{"d_expert": 352, "d_shared_expert": 0, "activation": "squared_relu", "router_score": "softmax", "balance_loss": 0.00284, "router_z_loss": 0.001, "router_noise": 0.1, "init_std_router": 0.0369, "lr_router": 0.00102, "vocab_size": 16384, "norm_eps": 1e-05, "lr": 0.000315, "seq_len": 2048, "steps": 8136, "dataset": "wikipedia_en"}
Below are experts of layer 4 (counted from 0) of a mixture-of-experts language model. Rows are named router (the router's row for the expert) and show model dimensions 288-383. Each number is 200 + 20 x the weight over its row's rms, rounded and kept within 0 to 999.
After each expert's rows: a language model's description of what the expert responds to. This comes from a sample of Wikipedia text that the model never trained on.

# expert 10
router,177,177,202,233,170,185,190,210,188,235,201,208,211,209,193,215,172,195,208,237,196,195,193,206,213,169,240,212,180,206,186,192,188,218,201,227,192,165,210,213,179,167,218,208,202,210,215,222,180,209,181,191,218,222,206,211,232,238,215,218,206,183,200,172,221,209,167,239,175,201,237,209,217,212,219,172,237,218,204,226,205,194,218,194,183,207,199,198,209,190,189,193,203,155,178,190
It responds to: Conjunctions and separators. Coordinators and separator punctuation between items, such as and, or, but, &, colons, semicolons, table pipes.

# expert 7
router,216,184,220,188,194,211,172,192,187,185,199,206,205,210,197,205,202,217,182,217,187,205,175,166,205,179,197,158,206,231,200,189,209,199,170,245,207,171,190,201,198,203,201,174,198,211,199,242,179,176,217,192,207,225,223,212,207,192,196,187,230,262,211,181,183,209,176,190,190,209,215,199,220,213,203,212,186,220,231,176,188,194,182,166,181,226,198,161,224,175,193,198,203,190,201,231
It responds to: Sentence ends, has/had. Sentence-final periods, section header marks, and has, had, with, especially census text like Males had a median income.

# expert 6
router,166,188,220,193,198,198,205,203,192,198,213,215,189,193,223,193,224,194,235,172,198,212,180,196,219,179,203,204,185,181,207,195,214,193,182,224,247,183,211,195,208,190,199,199,202,220,225,201,201,190,218,199,224,214,205,192,218,213,184,194,194,224,226,199,199,227,175,233,189,235,191,187,217,175,196,183,158,231,208,205,191,195,203,158,186,197,198,201,220,170,189,191,222,155,167,225
It responds to: Name parts, birth parentheses. Opening parentheses after a person's full name before birth dates, surname pieces, and Born or Died fields.

# expert 4
router,182,177,195,201,180,206,206,214,188,203,209,218,219,212,213,213,208,170,211,211,209,212,177,180,202,182,248,209,193,196,176,182,189,203,196,200,163,181,198,211,200,184,195,212,191,221,212,218,180,188,206,209,207,186,203,191,208,197,186,172,197,244,215,190,232,203,150,200,194,210,219,208,196,174,197,189,150,211,222,218,197,180,190,195,174,216,207,205,199,174,204,192,190,156,228,236
It responds to: Titles of works. Words and capitalized pieces inside titles of songs, films, albums and awards, such as Film, Live, Love, Night.

# expert 5
router,184,192,183,187,190,218,193,210,178,193,205,233,229,211,229,240,195,229,197,183,197,211,203,218,195,190,184,206,219,212,190,203,200,205,194,186,239,179,193,173,170,181,230,195,192,222,217,224,210,183,231,177,244,207,204,203,161,175,202,210,209,238,209,180,184,209,190,208,193,260,207,185,218,195,233,212,132,207,214,195,175,188,184,193,159,209,175,202,201,193,166,201,205,196,192,211
It responds to: Clause-linking words. Conjunctions, prepositions, opening quotes and verbs that begin clauses, such as when, because, after, wrote, during.

# expert 2
router,178,192,208,188,177,168,193,220,196,176,209,232,205,191,203,196,220,183,233,201,210,228,204,180,214,198,209,202,230,205,186,178,173,210,177,185,182,186,214,199,187,195,191,196,195,224,215,221,164,155,231,195,237,206,212,201,232,185,199,195,227,238,192,186,225,219,178,195,166,206,223,206,203,194,192,187,142,232,218,203,226,219,181,182,162,195,207,192,234,155,204,214,196,163,194,225
It responds to: Place names. Country, state and city names and their word pieces, such as States, London, California, Norway, Angeles.

# expert 9
router,182,198,192,214,160,219,185,226,172,182,220,227,205,236,196,217,209,213,214,222,197,217,214,156,218,171,220,214,183,201,209,138,186,226,205,207,177,189,216,195,206,190,168,206,184,195,224,227,198,164,207,170,214,216,198,191,216,216,201,201,214,231,185,192,184,241,202,205,184,222,194,193,217,175,198,248,179,221,211,197,182,202,189,145,160,221,184,180,234,177,195,213,197,170,184,230
It responds to: Numbers. Numerals and number words in tables, dates, ages and statistics, such as 10, 25, 111, two, three.

# expert 0
router,196,206,171,206,199,167,208,233,189,182,203,234,203,178,232,210,217,203,203,224,229,197,195,201,201,201,226,208,220,223,197,199,188,195,200,169,173,203,208,203,194,194,192,206,195,206,219,249,196,164,237,192,216,213,211,199,180,225,171,201,237,236,206,176,205,230,188,229,198,201,229,182,208,187,203,207,176,208,223,204,203,208,183,220,160,218,190,201,225,177,192,178,207,167,204,219
It responds to: Abstract common nouns. Common nouns and noun word-pieces after articles or possessives, often before of, such as water, pressure, process, structure, price.

# expert 1
router,206,207,154,197,198,192,217,209,193,188,189,217,218,207,186,244,185,207,189,246,173,232,178,188,206,202,212,211,208,190,169,155,196,196,205,203,202,185,205,154,182,189,206,171,180,221,196,218,180,171,191,187,207,187,184,195,155,214,186,177,197,249,210,200,194,223,197,205,186,211,190,202,195,184,210,195,160,210,228,199,232,195,187,213,201,201,177,208,193,210,179,200,195,159,206,197
It responds to: Roles and list commas. Commas in lists of roles or places, and role or work nouns like film, album, director, politician, footballer.

# expert 8
router,180,185,177,189,157,213,205,213,202,231,194,205,225,199,206,216,193,222,195,217,183,231,182,213,205,176,194,197,213,187,199,214,179,205,230,213,222,183,201,188,172,160,185,188,206,211,223,222,219,208,206,208,231,212,192,153,197,203,201,174,199,234,198,189,224,211,166,234,198,195,210,188,228,198,200,211,154,189,193,210,214,189,187,194,177,209,185,200,212,166,187,199,213,188,218,215
It responds to: Passive and copular verbs. Forms of be and past participles after them, such as was, is, located, recorded, developed, died, often in species descriptions.

# expert 11
router,177,169,195,199,213,190,182,224,155,201,189,211,191,215,208,218,199,234,203,211,177,218,166,192,231,214,231,186,207,210,211,189,201,196,229,178,199,179,186,181,197,194,185,180,204,216,225,203,183,175,206,179,208,190,214,196,214,202,192,199,220,242,205,186,189,231,173,184,208,217,222,214,197,186,201,213,154,202,194,227,227,198,184,176,199,224,185,202,214,183,186,225,196,179,203,225
It responds to: Prepositions and articles. Prepositions and articles starting noun phrases, such as in, of, at, from, during, the, 's.

# expert 3
router,187,183,189,176,170,202,180,218,168,197,196,201,205,216,191,193,182,229,210,220,200,211,184,185,211,181,215,201,203,199,224,150,181,208,208,175,223,189,209,186,202,192,223,171,203,231,237,205,200,181,189,189,197,192,185,189,209,190,165,193,215,254,197,174,208,215,155,233,191,254,202,186,224,192,184,216,183,225,200,203,213,193,195,172,184,217,194,206,213,179,189,209,199,185,188,223
It responds to: Line starts, articles, first names. Line breaks and table pipes starting rows, the or a after was or is, and given names like John, Mike, Julian.